From a checkpoint of a small mixture-of-experts model trained on Wikipedia.
Experts: 64 experts in each of 10 layers, 96 dReLU neurons an expert, 2 picks a token, a sigmoid router.
Below are experts of layer 4 (counted from 0) of a mixture-of-experts language model. Rows are named router (the router's row for the expert), gate (a neuron's input weights, with its number), up (a neuron's input weights, with its number), down (a neuron's output weights, with its number) and show model dimensions 0-127. Each number is 128 + 32 x the weight over its row's rms, rounded and kept within 0 to 255. Numbers have three digits each.
After each expert's rows: "gets" lists some tokens that make up at least twice as much of what it gets as of all text; "mostly gets" lists some tokens that are sent to it at least half of the time. This comes from a sample of Wikipedia text that the model never trained on. Tokens count by the router's weight.

# expert 13
router:162125159133156106161167143145093144134133105098050121141090154126114135116098122062169151087172079119094128085216138110169066160124157166155158122083089099121113153140119154172085119220138136105091154134093116196167108120082125095099127142094121086145100115133116150131135133086120119091102128155150142106147083085191100154153122093158119181165113062127107092156149152139102141135043
gate0:189111088069090123145161140176137100169149106172107134093177121113134094127146153095085115101132166157094119111121139180133141116138139173169128166076059145138159106124126140087176174152105155143089129120077096132128153069120129128117196089126148111121103059081154140123143182102214075121138102134105138121114116118107146167144184168158157135135067129075128132131178207176142101090092
up0:145094080068123168148165155173088051165152149152117137073168169110142083121115120118076145071116155118115112077110122159154155121124154163172149145042088143137144081096088103148164137147099161127114143162093096136134103064117120111124188108098158092129135106116157127086109173088187086120110100104140142110094126107104108145159159177138124137102079144088161083188183195142147144085107
down0:096081124115074109120128122129123167090104149059115186109146137096094191128160147128164158174133150084094159148160145138109131149148140168123083107135126117140078162189117154169080141123060099124073114114113161174126131174075122084188123144186141092154104096068146135191133135054093132189145122114128143111151081152107155126152142078105122135048154104160105145137078087157154138104104
gate1:097086123107082125140127150159129101150123103139133109190133134064114152204106103155104151157087126132118154163155112119171062178093093140199090125126084126210134140143151123129138148198154070178185157143105135078145138038113088083100173096134181135116133132142138138150114116063162110104167117113134112172142083153122138150110137059125140127131116173121162106155111192138103127124176
up1:119100134122085091140122191156087135135138105152154104190166112052131191184098106156145141146091166150111148150108132127185051147115115168250085128124113122205132155150138102122132133194120095164155172111119153085156128055095102066124158093154160131100117155151128126169105132085166129129174137151132087175148113147122124163136127066106149116145142136119131101126116177133101124118155
down1:122160192165134169194069161116131157193125139105098111132135143147156123100094150150107128192173144149078086113105149162092096116168166112102193069089128123070106124092100106122137182163146129132102111094123154162144169170146139136146122096125113115172125186075066161108165124138146117141154166217128168098165134112115084135098116138063125170151150077110118158136077108151115071152153
gate2:141090108116125098137138136143158146148113180139111162233131148068119140160068079152144162135166117154135091111216145100092055182107120152120240129150103152138102110115098126114144162192138127076149181074147091128152133124175147147130121150131096098114131168187118113106106102132099126153148125141126138095135051144126118139156126126096103184141146104110168135129143189180089149122154
up2:138148162118128082144145136147189173130148139114143159191139145104103149173089083155149164099113114176119112133226146078103091117164085132148217139103149147109102123131121140106135166149150143102120184079126094076194128180175155182138118133118116146077121159174095129118091098123123108146141137147088072075102065143112117116184087151104100165103119050125156151138132144189139151144120
down2:165076118143155138141149092114097109148153120094196085109112176114160174149098187132179111144163154158080128156101032197115148105142140207127072168102128157129124125146153106122168120159167125108175123174172149142101137084149191066145159131084130136170152092139112130126130136109141106180156109117121160112128123102149104157131110130146120150092081143124166118217140061077175129130095
gets: ".", " (", " \"", "(", " .", " ["
mostly gets: " (", "(", "(s", " [", " .", " (\""

# expert 17
router:137097138205142100089207131100137189097061119117137139153128097126099109141165132123144113108086133133099119134190081179131078142142101126110129081132072173150124139174129113164137121118087153142133144209109123149125129112132117062074176085087163141106152127097117109082086147106090160141129137094100152126171132077140138166090176167107084124139075088159150085130206137114105162130058
gate0:129150101220132097101118139093152191184102097114125196153142117112102056084165118150120115083106140152143108115139132132074134163133133149139164061114079119089169159111105140149141125123137095137130133135155149096140115142195147119177155082098109126085201116140118075136089147063128150125127170081065109125133110091138102172061072143165089129161169151196105146169127123135129168152161
up0:138150085203128102095129138087143181209110121114125191152140117116106037099150130163103123098094116127140130131110094113090126154116141134167155048095094128128175154117097132133164132105133094104126111125176156127129084145183138108186161104098128139080190099108103088123108154077129156137148170091074099114164116093121096165057089135157082098151177162207124131145137137145121164162163
down0:123127143140161137162138118149062102122135144164132101183150108093123119161156103115120192141072173160155138143116165097181125103139152163166166163155153069106101129147165120078143020095093147124061189161106095131104119127106091229123137103181154114192167129115146127112115103116116116084088081156139129099137145101173118113156153121159095061072099107115137141120111148131182140119102
gate1:158176084077130113128162124154103196107124161150117117108162080144175081123160131101114100158146138131133090155190189118200072107123152157138034157133130148085146107148147116108138124092081086135100116135164090134098155155122144146093147127123135065182134135169119104188092092126138144113166135118131143118120140031153114131166119134193057116130126106177070094154096105106100121140179
up1:147177078111128149137152110161129201090137168155136141067128039164121096160186115098140085108180109137152067089153155129138056157118162172138090127130140142087145120160155090120160144047053136161125062152154104124139142142099140133183157102124148081143153144152143134168112158171085163108186113095128148084157159061150117130102099122179096131132122137144101153161129138106105129104170
down1:072158172106139142122174106118154148146124120110120090128137143139102161115150203116111073156136201188151114088115209119157118134127151157104126146067086204162073115109101082129137086163127202161076121116151155100199093159106106175144181153091127102164161110105118083149122154115101115141112100142120139095152143120152202175162143186135103112111125113144152132096120129149195102167121
gate2:188147134134127114165165108155145137127088144176092141150125146133074124111157141129155096153201189108101114111117157051127097125142101213173094108096128149183135144165128104129142103080071106107081141130136117130110159163142078139136108185134115111103118121099103175097146121168137069126161116144102040172123151111152094112207148154061153110083135063097116136188131122147153161097151
up2:192164130129120129155164102147121141135065189148113131102099160160095060189108128160115122153189122118121121095123133090143124131143087188170134090075082164147125151168156099119179134076093115136120141198111144143149162146127106150143093158119074103101122113096150135095150162138152042135175097150165093138144110096147106149182110181046130116079121094070102128165097127138189155097138
down2:157139058121080149140138158144127163118123034097154148188115059135166134155126161160137144185102135135145120129208093181079142124103139137186151121136174155104132142110144108078123126155135068091158128063160098140094096087127196158108115150121185134099129158157169081152145117080094151177174156162134131156101089136152136117130097136134161109064110124060159107124148140130120107131070
gets: ",", "),", ";", "\",", ".,", " ,"
mostly gets: "),", "\",", ",", ".,", " ,", "\"),"

# expert 6
router:185165169161151115097131169146112159080078119137138144102151112129097107097121078161116081084135073204147139115173106144117082093144090140181156069096074153107097174174167158161158136209176142119147127169141168145123164107066138124123161084088140110104110088087152142083130130081108143129111104154123104142123139119186140147116170089143135128123110140103115043147147101127098123117043
gate0:142165132094163151071142134128101080122083147133137107134158139098153116142166119144099091129135082149116129072118141157165122094129066071135157130169130076121153125109148140137141183101184146186141070213124093213150104145106108156151111104110134152194167146113104183080100128068099150162110091209094102137120102121114115044127105162130107112154069115095126109120105106169171142156123
up0:171164146068185134033118144164117097129056132154143130140146114126157130170130094141101098125144121125127175076161138204149146062130079103172119163198165087133152101147148124135139157115201127160156121151138067242139130161130104160142107131106079155171139137127176162093111129063120135106121066166135128164120139115123122065119151146134134119166085136107116127126119110124166126143120
down0:148101118169104155136215126133158097130102148129127132145122083136110158116191071168096119105137139124098178156120125107136138095121184066111090134152088180081099142074112077144141134118170102154091117069107112117142104137172144177065151167095153119122081188140184163144142112074106129170137163106124125138119144129224100125120115093119131185189085174078156113109115104090137174150150
gate1:137173157181191059107163117162161125157178178133102135141118168120085131075109151150111121135090152152159120174094111186152148117167099114101153151150172126123085134116137100134104084165174139187110142151139081134074085126080093096076103103084145164082146122101100103098085125100115088170127176141189145104151124209145125120134106169141119127128109099075111082146163110173172065154096
up1:131177132152145123080138161148140132150160130131068116150129161099105081113133149172128143147108107160108114145110134186190113117184100100121157156149163109085054164123110092128113099168187134240164134138140077147102113109091097119104090063123141131081138108073114131083087114086110090192108190109163181123141127196120093118108148144158125105129100128110123092133164134156190068140110
down1:128146123135135086121207149116101193167131180130106164191139096107120102110127138139048188110109142137107148120101167136116171092169144134111075169140163132153098097116096092153145055118096119147115143089189112100129094105100128129117131116115097073180154167071122189143142132124137170097148174213107133104130098161151144098139093161074146157100156143109168153082115140196169089111157
gate2:175161166133157125091167083138148127118106122169092185120125115118165155163058086134119089139077093106129119152174113177113145135085178089117139099097125130196156127164144161137193148086142183127124105133103132125095140071091097107157150140120133096169134120133114163154099129026101084111077112139116164139080120153128177154107106089138058132162147107064116175120128091083056155132137
up2:153124197117147114093158107133146136110098124146092158105139109092180141137063101116122117121064071106149115177182102167123155118103147087130135089099100088209147126139161182142199141106143170090113086123092118122112146096105079135135152162113127122144127134151099214149079122030128086129118120165120141138068112175146155153094127100111055128156153120080109189147134090121087162122140
down2:163146156157123115157145125098145119143189085108119107158117130142085154043105116138081122102068215131109130115101109137134105113164146092134066100137093068102102136181152125145137153093127135147147153172123102083130110182031199135118111148153145134154144168157131181083175117139127185137058105157160164102126114187163161140198095090158097117156120118083140092142109143105146119126140
gets: " |\n", " John", ")\n", " George", "\n", " William"
mostly gets: " |\n", " John", " George", " William", " Paul", " Michael"

# expert 43
router:168121150174149086113106145168085130120059126097064090154114109136138121125109134155156091120088114164165126112132098114140100111110102175138209079184124214118109106158117121146119176149068136135106148156181120161137144151087123144121147103038178092124112121072061103104121133131149125155123080167176129120137154115178155139116164068129108123077110063137123101118135147157056163129087
gate0:169129159135138106115111177137120138141116208179123059139137139148108146110155158164125121129127130138128162181096200077110142049170142161157166105122083141133128153165063102168127133125086161121143127133148100136127125125121137097123193143139133103067134118137042169116184133213170131077149183153143077149143187140163124117081115118158135125125095126110125052133130143062106171106123
up0:170141154135142094127145158147108128106105189152122067176123170124100124122170141143067090168108138102127145172128195101117115076148140183178148108143086142140114155158054084157090164162087159136159134097192118118072123137155147097111191136164136109075146139162061128165158110146143116095173187155149082135182153146165152126085129131154130133143127139088122036131143148102084176114150
down0:188137165143146125158114101090117135131079144093148185090162104090131109145114103114065070092148149148095152080160095065053148116079180149103153132146172103166137175126127161141095159105159136201131138165122144143144117136139121204140134099060140148104140109107109106136124143072165136163117105122116154129054154122150123185167105127095171090053130133112162179096146124192083120131124
gate1:136097171123088170141127162163142118149125177164155108147138143105125184101137202150119088181123154125192096114097163100119148144072113136168112124134126118102098109109090123153154145147111147174112069113155100131111123062098088139092149116138141118079173062120066107111116115184117096138202186153111133144129152080177083145081188127117129194089082111124109085152143124145066182096096
up1:131071146088095195152120174139121096155124179185149109173135135125097178119108189170117081118076140116164132124080180117136135117107105150186098143117155103136110086109109117181144148156118137160085107131157120113100089054089080130125113102131135115091143069108083106085098103193128109147161163163111120124138142095142019133095169136155141183101090110094111088132144138141109204103120
down1:087170126124153094149102123116112132145156108131117159127156081128140177161113129119067142118100127132162153130193161130108160128142134091136161102143112213145121135083132174114082127099091119084124158115174090142107097163163119100128210115129075121136084134038141165137090157112144130163103158126159131147113054079078154140148096123116168116066149119158187098117068161186106126214154
gate2:187158167132177100087094145102093176150103120119111073109098112116117138121174137169169134152126091167145161094105087071116144101123106142159129127122113146132111123166150183073169113091131166173212145182141124119217168088103082123191146153101151121079139106138132149097165178130163145141176161125144111085102156141098160111162131087112108146094130072167183094178080078121106132143107
up2:164164201123139092087101152058096150140141127159129131071112106107147119126194159126192148175115117183109171120078154081102159127092097123163125143122110141119126126143123154100158103081159175172171132147138129115226149086090092112172145139120198134076147096134139122083170177106151153125183146130173080071123162151119153111130109087123132139136121112158168112175084085094096119156084
down2:145073103124097164213119159141166153103171132108149179138102131117151116174082123176135128138154108169109100132185075123118127146123177152175181149064190085131100053113080168156126110157111101133136116125134097172139119177156143195130072120123117137129097108115154118139182095198138141171130147084147083186105122096103152142082139115087089096158139167169111078087164103112148140126148
gets: " the", " The", "The", " first", " this", " This"
mostly gets: " The", "The", " this", " This", " these", " first"

# expert 33
router:166154125175146092099190158118118128114110103072136143114064144191098101150095101146121139101143077159176138102150107160096113055120153137167204073164119197094097162151145104171110132106146126128115122143119095141110164168105139082115139122122160130139150112118123158116135070083190077164123113110141129081135077116129117141143099091244184126153073126158132113155143159109086115115082
gate0:148093108148086093145164153073169138138165106122135126115073120084103149106149135150064126104115095118113132147138105128144088136193169109138172123166074090091120157071116075108088114138120095082171112099163104130148117157083116084094150127182174064114213095089164121110104161121164142129126123071177072124157133112073128113160134135169135160149232123107121170109144125126104098115075
up0:160108111155111112148171123096153101106155098095103123135046098130075109077148126144108166106085073125099126071093108136164105155199160055113171145147089061118149170061096076097093105155138116081144118102142128112125129160096114105077122138168174039108200089109146115132109133106163133125153136128158102113131116128082160086153131156166147157117217126105118167116122098098115115106111
down0:118182123098130065106148103137137151088076155126138136153101139092119165122102135114112150108137156136116087125139163120113139133081146067122134150119150071098091073158144106101151112096109114138105157123067124183180082153126120151120145190128093184116040117105139098118115092135166140090078186115103118125147108244098093104101122177164171135126119186173172158176158092119133078168117
gate1:131076093147143112157109123164095089096106123149133146210118137110112087086128112155107116108098097186110072142093115148121120084202169139126172140152134152125121194067101155101169057173065090135167104157163136131115193146122088136159128144144135055167132108139190079118155150033142133084146116096113061117093125122141155096162181112152142155130113109107140163123134118157116149121100
up1:153109102178155116132109100155092098099110141184120142160150135102137075068116132153105120132124104108105071102106110109131118085187159107119177146127147132137115164032090136109177050176103137119145084168163126166084199129146109134115153168112114067155124096134164098092152146014166113094146121074101119153101127115193179093112155108130150153147113120133164160110135134157125161085142
down1:117147132150167169181141092126097125188128147126172169120170104115139087163102076153083120089137142127141111104116133112149155134170059130149089138131146092150122074190114162128098171137122101179144151118164135145157138094171120150140042128072088109097096109094138113167143181146083140097140103124193179076098105172101086186128055114144155094086155100152085140156171160138163132115185
gate2:068105107130172080069125162123130070135116118084161133165080130126159096101115152118102153141221182119138068125093150110127114151113117132176179071099180097117115181178114155104118167124118125104157081169144187109164094091157120153075140135124083101133116145115145161070102158144163125139209172142103140177144167098116118146174085146120152104153126101114158081170139155153157174142089
up2:102149147090155065116165186117154094174100143116123113143097155090117138126065145122084153148174165108143057155103130119113077118120122143188162050113145073126136178181134077109104127115109084070159101170138167115153091077127078127118147129148101127089112101130166146086152137190182139113209134142058092130147149157121136109169094136113162076135129080095135102153094142115160111104093
down2:160169122105127154089112053126107109201113118118168154126150145055137049113106060125073139085122124158087130125147090127110128072152171155109104109118096147095094114148112141139138186046198155162066126145176142104084115118147077089144091099123122101137173161116128126172145138119083188125179149163105113113127119126139177104166135110172125125109075173170084068142132137121114127131144
gets: ":", "-", ".", " /", ";", "):"
mostly gets: ":", "):", ".:", " Genus", " include", " including"

# expert 45
router:149108149130169104090145152123084178135101118075130116103073116147077082108132117138179096054097049127147120134139090201128139066158069141130173107148111105139087100105136114201113206183123106147129156192104100136103118075080123150128131105113152102117161109033115158093120117080112124108121117148107162112124110107158106123128176095171154150086099127163108136160120156123124188131103
gate0:151109128062211107066134143123091109238095079149137141063106093105141127127141098129136066094129095157085125094087052143159135092182129137118083067145218163156095138093172125127134079173145103111102116162106088099109118085116140118101135042150127147133106133146140098121150077155127134128165167105139123163108119137126143148100149074163150133114158135150124102149106104151139133101122
up0:136132157065196106046110135123133134176092083125147094114107109095148112100102059139150049101132100134104109049082058114141172143175111120069129116125181094153133138110178125135141111186144103146128111170134072080087112096110119121121133074132106110150101140107147073116097028136156085120159177109150122128110130105131125111127139123179180153121135162141170102159165146123162139126156
down0:083123095146141125121092134071103091127122133102154108100106148126131072139107120085092102185165120149136105112171129134171178189121077153139119178155086150142099129160123098163137130189079162108063149156137103117074123092089104074140124178152156139085114123148161137151172078181110087119105118182063144153063149115101041139077162167091085177131158120101101096123081144127135142152136
gate1:151116134159178113082180122129142134152099128106158098124140123166116074141205080112155166146115086157172136164119116145137173133122082087161141091113165129085103133116140046136169106130120095151080205087079138135093137081141079103148151099127136100144131158066105152142101104172144177105179175150195079178137111115151114131097173087152126154146116099137134139174031133152134153145105
up1:135111129138162087085189174117143124167110166107168090148151145169140094160184074119141161150123118157168151120078128126146128114146096106110170125095167105075109106110156017112118103126090133139118173088081132136088120066110114150162154094120128102127144180074092159124137124174138174066164131180208093184130141111141110137111171115163134126173096144137159138175057172123112141152108
down1:131141118135124135153111121189137142137104131143112111159175116149110170121175145155141144119129066156101162110129136133106148142132182071115138150099206100139084118135139128071122118067130096159105119186131099255145109092093135150169143106162122137122165131177159151113123182168104139075160111123119158067163161164148116121119111095194124038113080165144157141095098165120170141091124
gate2:143118109206143150136114166177132163158202083097096114100133117097104115111160117125149141124146155119167156062154081138159143122113180114150192166123086120120136079139116191165183195160115156122149113140072166127155099120138107135125155141158120127178132105051187198172086155120130100099141118148108132168123102121168124076044092151169128164111088121081163154119105155128089116145148
up2:147080087157140127122112146150164123157218074115076113110105135119107112138111095151130094082162183090150148063160112123160112106111143148130153167114124155105126087117128146135175172167107179151132112146125151113144093113124099113149164152170120121180174147048170198159103167130167127125145113144116149152155117150137173070024114132176192152116114152063155103099136145142111130160196
down2:175153137113109129180124114158172057119181099104127050184149156093170100131186207120129124040169142120137145110138096122128131182087113125123109127149144149106182158128143123171148126183097105120130148104128149071128127170142105089122110084069112127108114138100141155150075088083171098123152188191140169132098154137174134147192081114122163090166147146119077115175138112115156110130146
gets: ")", "%", " –", "\"", " |", " +"
mostly gets: " kg", " ·", " Nominated", " medal", "Final", " competed"

# expert 47
router:185116132183141112091205126142073161054103119131143130147108113133091101129140103165160118089158101144138130100124113143137081103082118101149168057128116166115149173103087109138152200174138169123082145166065148172112128128103138161134081145078154076113136077105116151110166071081151142099103131176105131088107162111150131131104185127149150156108114121161141129206146162103066157112067
gate0:161136135108121131175186153148134162137108209123123118159122157109125136136126098141132093150156197114055108102098101116124132145155128103162110132130169151176117155127121115141140164169153174138070178107072090161147095122060095149149119100134160110089106100137140092119130142057105114152044101201124110131171153101145043164115154184112104186107134129155172105205173142122140119152101
up0:176136099113138124138196175180167132156115170134116099127131133112137132131118102134134102139165188108073095108111113073164112162163109110163123139122184150180119176107116107118128160173129169136084174096089090109142105111073082153147111118160146118074104110156124098130126130053125111142021104194130114128163160142151043152114132158109102180108085130133162132187179137120121113175071
down0:161138118103124140089096160065129119174123143024093123194088092144117122141159188070085128098091192156145078076158088139098127111159124159123122125128106087158122092164082119120111107096096089125131080142128187145112126172118168086055132101127153114160122177130174137086151139105164140141170108111131144107124119112110198085117083083115100112116083139092103138062114136126169166096098
gate1:118118121076130126144175127108154157122116127099133167108051081093052134163091150181150177135096074148110149118136135070152141153096103106185129125150059148127108136076133134105075135137111132153062158136117124113138107128113110181132136146156110136175168040096137107154155196139160144057095111153110051109067126127138117111124110150124099159138094152124118121176102177096091051132116
up1:105150113106146117136159143132131128128102105103115187103076051099062133139076176172140196124092121166117121132111132093137124163097098119178154115131055125115116161072120125102048147123099124159070156138090119112128132137141122152139112149187107126175125059087149096154142177154181133104083110159097074132105114168129127103121146152156073176115111170161093159173133181101101051132090
down1:142194120124193140156107148129102109106113104150166183106148167164089142171146084093116193152139161127092079149100074102164098187114110135153064159133179112118126181098163147111106145122128068097144196145127123099112156120070152131162105137138127167209123125097126133199124126166109148134145102178183054120164097087136167114158070123158175106163139141142157126111100098119121136083135
gate2:101053136168168120166125093126134167105104104079120214092103166150127170178119125109131145152154184116114114097164099123124133120112146159086170100179094151153143118113106159095123170153107122105118155208174172141113165123135138208098159159128106103152188140129101091103158052169177147074044137138104109102128135140096088198136145123143141150159140100128087160150099171111135115148144
up2:120086152170127136165110087121139149093090112057115213086107161129101155184106116135102139124119157139121099100153063123158112141122151131039157089178121210128121139100095147075114146124107128143108152184159124112143165145135164184088130164171117084165184143102111109094137089137184159085053144117068147097126128123141101200128158117174108145148164115107153178148123160117125111142156
down2:162059121115061156095106112149099145127184076117077158150146189086122130144178113102185133102115126138135114057115093151150173144142131074132086088148140103093084116152148120085121124110157089126152138171093130137156111160149109107131113133105078134155123151149163067037160132116144128090088131158154115128120132104105054102163082111087100120070088094129113104108030130079103103140116
gets: ".", "\"", ")", " -", " –", " —"
mostly gets: "\".", " −", ".\"", "\",", "}", "\""

# expert 32
router:161106132199177127129137201118075135115103102100155143121089076078074115093137090141148075066111132122122152104180132144100135124132102114199135109134110124073067156113115112185144116149040087147127177156108122187112065075100159115133109109085194110088135117092139178123120139106118168110117131135125132100078129111102140132178104141153160182103127114151137122137209166117115178128134
gate0:150138145170193141197125136159211113026110083098139145128069151112172181101126091106154069102118142156156133098160097158137128084164146152136073126128141126089094111122094119146101133194089107133144169158155156166080156072123128112123088142149149151156175109131135132099102098113134083168132165107133104157096121214151174100177096117110101171129120144116097133128131127117150151149203
up0:163152157190148149190100132196170129067091097081106129108133112151126163169126086129153099124138143141143141100148092196182110117164118124133101139144140079045085167149074121163133133182074108101113203144133078218062111122092136131157127110125148133099141145091143120145108115136153124169169171081113145154107092190107152124135103078092131159173145121143117162107140163099141087141129
down0:107117085146140115172123126136202143067152065119153109144137189136097139182078138104180134129129167080141152105122115146136141073164111128153075143169153115080152117119126157160151066115137113152200177051165170096141170133162066163160157149078155105130107111115120163141149123130148097126131168086105171139104106095122126140058138202100167095120093160151129124162171080109111123121181
gate1:148131147077153075130115142133177127131184095121148114051147133156093112129104116156179121136120132126072148148111140151164146146146167088113091102113144170112142138174088146175172080174103139126081136031073104175084096140084148141145062140109096151084130143070112045152089153155134139136178121155161160128142108086113062094134102100129160128092139109138155091150147097139128054091135
up1:133145076075179102105104120104156120096133080138165132049134155161122112136075087155194126208082082110110152145125132139155137143140174132126087120134131166074147123147069154140150044170092136143113111117142083152114138134155128152113063165100115161143120136087051083157090162115115124171157151124194186111133129117111092135120114085148155089088163095102101112130162143132077077085120
down1:147120093162136073129137095133211133092162098125150106135133090084192144164112082179129074113111135142163129105165163146188102173137102124123093140068109151112154120136085169106110142096094100139168084152164082149085083087119138198138171162117126102199080140176130147170105141155141143125129179097094125206136162174120156130214105125112137147099111120159113156112142117160129191130111
gate2:143106162135107151143102125126051095155153201082125036137078097127106051072116172091055178086130088143132175144132145129205107091142123130170179153149123106103130112130103139178094142143115154095089076174150073151166145140142113136096155126121118092123132089151118112095123160159115126126111085080132170104105115150186118137102103145139146119152157161151130185158146184161163153116166
up2:143122151163117149153100129123082132127128209029126095127131119158133065069092171128040155107170113178158136160176160135162080139170130123146134160157156116102111145166100102175081156156138142090110101186203096192158117135140155132121120106081112093144105129132096075120058153150123112166130115064126131112130145130181137137126119099144138110104175143125123190186137149160126165123150
down2:092115127111132067102125093129149131088106129072167162132118086137222102124097124096076141142115076106133134151138140107083137087112123090124141156142155102138123153138126121073187163130147092108154087122158100064100079136093116100102124194153118153103164116079086087121062172082107160122136071115165098097103133118145083123092138133098105173123181082168102126081149162113200101180182
gets: " the", " of", " The", "The", " All", " Best"
mostly gets: " the", "The", " All", " Of", " Among", "Best"

# expert 41
router:173114100146138115098122134131128198116122169093051174103136101104120079144111101095154167115162107126132130144181137173139113098105104119145095097088056178156149159138087094153149126136053134138139177176078122140123179121105133133139088142042135154119198113103157178099123123109148109143158119182080130116079178128097123188126126120180059121095130097124079067133144133105108136115071
gate0:102111142142154103127140160155106098100136125057180166178159174088084081152126116116090141161124219130103134118163092100128092141101119103107202169115101163164176118110123163088161169130118108153095178136089172095131147139122092145156125129125102154138086130122147126137125142171073140095111080093107168026140135101104117125164132151149151139071088158092122072090196093110123106163074
up0:150072136137170092147159184154101088089114131096166175197161162097110106142129105125118126182110230167132211099149101082121137119096141125088182135105095165159174136118097186113165157133103117166091181122099171076137152139142090148167111133115124161123094102117124140113137113133095121097152087116101125060108153107085132147137130127149138152101109150087134081098219096105144098176113
down0:116114128155098127134066110172159136116133147201141097151144077122127127082119168144172113076167135136137129172092212133045117093172138082134061140171111162135126088143106089099153083152132210097127063144098107158088150147119065102102168077147131079132119111123123128078163144061187134141124134141140092137119109159147148130137149107169125158133093120115165146180152091149101081156162
gate1:144131159158053137160094107130187173123126137159160132165173142142138137131113102122157123041161145100121167082156183143131147151143111144103137092119088144126132098134079097139091141120150078163100131057096178088096141098124099126169159084095171149179111079116129106031159104183134100089169080145178165165126151124135068094106123094112131152123147125163135107121129138109105161043103
up1:174103135142051137126082103127194154137088128164168121172145157107127168149112099142183131067184147142102207105132164109126134164120128146104141093136110105126112111110071097182100143099158097149116125087115205081096120115104106133151144084111142181176127098142091132059134123198135088093160081139185152149126141110126100077113105083103133148121136084165101105127142113084065131064121
down1:130146149118074120117130113092097078174145180135179125125132143154151165197125146130140122154100149069165101162137129109128188117117149139064104122136153064159154124153115093135147187041145144227150115122163168075158151114124191111132161188104084139159104100132098095153097122137131116080146160067146122113116167145140150157083147123143151139114131048114155134091151094088184150146162
gate2:141123101145170124106145096139142120094149135041126134152118156073063118102121114148127107056129146168127130103131138099124153128131084104074137115097121216113145191106135188133120082127117132088013121122057168142171113123150120157142102170102114146100113096185114187119122129124136140091122114110106085100058169120129142130089147115061102127079142074141068158129146105119147139101168
up2:164130103140153127129131076142108146079164110032131156155123156068069124107075105132153131059162167169147109110099134111136114139114094109074126117071135217151161191102111159150106099145099119060016119137091170115142102133152148151151091174112095117115117119152120169111131149134120148085128108144127090095102157128130113136081139079096080119111169100156069147145144094106138133102172
down2:107069100138051181148119140099159137148145075164121106111168222141107111133112148128151122184127169143133148144117169133096121169157114197064122108081116111153159081165178113114175177128164143197074131091175191106158164101130172144166125117118172125100096141120069197155127126142133117081134159113148124152121142131110154137113194159173131099106172135117098153137129123171170149151106
gets: "\n", ".\n\n", "\n\n", " |\n", ")\n", ".\n"
mostly gets: ".\n\n", ")\n", "\n", ".\n", "==\n", "\n\n"

# expert 49
router:201102131107172102110209212129108203107088135084102159124111102107104058127136100105163162096137099129148140087128103160132157152164136182130157111136108157092107127131083176178123170154116124107103176147206152104082181101113142112147118104116179095091158117106102138100090061117152156142165109157149091121140097137112125099095134089179132162117079093156156126137191148163108122119086
gate0:103113092135121088151154146124149141174147151146103199081162207151103095117154104127132125088161060101151127119060134188166157100127139124129151111152091121092196124158129129090125091134126152123052164150099146096139048066131141141119143112128128121161061111112078140114097084161150090186140072149101139124145125098116122109126147152145101071134075123114165079092115129134089181204108
up0:109105114129114067150173139136141143183174126147091188103185197157123107141142094127126110084150085123140110133073116208178127142087100105118172095145101140127179109190174102068135151152103094175045170121111132111174077114153151138135154097168157132128062155122086098127132112137129119139114069104108141120156156122099133112110132109139087059131077136073136094148130140099089182151168
down0:185093117125110175087113149196104139144145164134161159160097055146135148161137187128111123085126117081145140128105089105137163082137145214085137111119189147134091084082122087073123141131143088122128078125152142103160143078120112150140131178132197128093151154165110108097136161092126055105161125128129161159093121113123101084098084074116088156097066131171053122123132086153087102123124
gate1:110113103180092095131067148177150170087119142113120128096127143133173079205114097107210174071146152129131143106110120149176124129098122147135046081150144107157144108190095141154175178114112116124111175126086145161138149079134167137115138151080137129153199141101133167127145147112135147170123167078160137127123093133114092145159177092176147160123099156123109101206177089131088138141191
up1:159147126198100101130063190144126161090131102087117137120102128126154085198130136092199193110149143139110144094126131144197140123112129125135070068135130117136123123176095155155168164116087112114129170158076146144130117086138209171167148151105134143178165128124160138116145149141127139139204214064180165138134113122099106163138148113132149169131134133113126140182181097124098147139191
down1:114174109138092082171077129089116144161163220098112171169047163109105147089110075154090141133077184067117144099065126098064111135117146080079124126151148122111156125163140138145121146180144138087138130161108139125118100094124141187129136086119073131122091092142101166115109108147113164117064133106177196090127094097102125063113138129077116102129075167121141154148104122113158147146153
gate2:137210137113155077109172156117097168106057164127125128149122115112161132156107080100157103068152111107121181111116169100148154128159184134119131159168107050150139125099078119166103150110127125175121138125090132100134058150127118108148113102137159139104113122124089143111128123104106130230091185098120128108137129146092174081139173162127182055094142081150126096124111122118120104022136
up2:142208185137122095104140151121117169117082136092153131161124130098130104113110113114159110077171130134135138133127122113142136102155240124100127109173127054108179082109129145157118151120118113186090167136126142081102064141136082110099132131107173139118079119108037127115116110095130129176091164101083146110146118139115186145090176133129158071103141105215154118118101153119143134044105
down2:139118146114152109165125122068134077159190178145134147179071085067114092129084115157138106192144160123085075160103135087168088205152096094132087108150110163117061124148108129117124114079135182139125159154166103105127178110150118173101165106118092156144203091082123069164125118142102119134143122121171119151142116143169119212084114145110139187148068154114118129124093120122144164110113
gets: "-", ";", "|", " |", ");", " •"
mostly gets: "-", ");", " •", " Sir", "Scientific", " ;"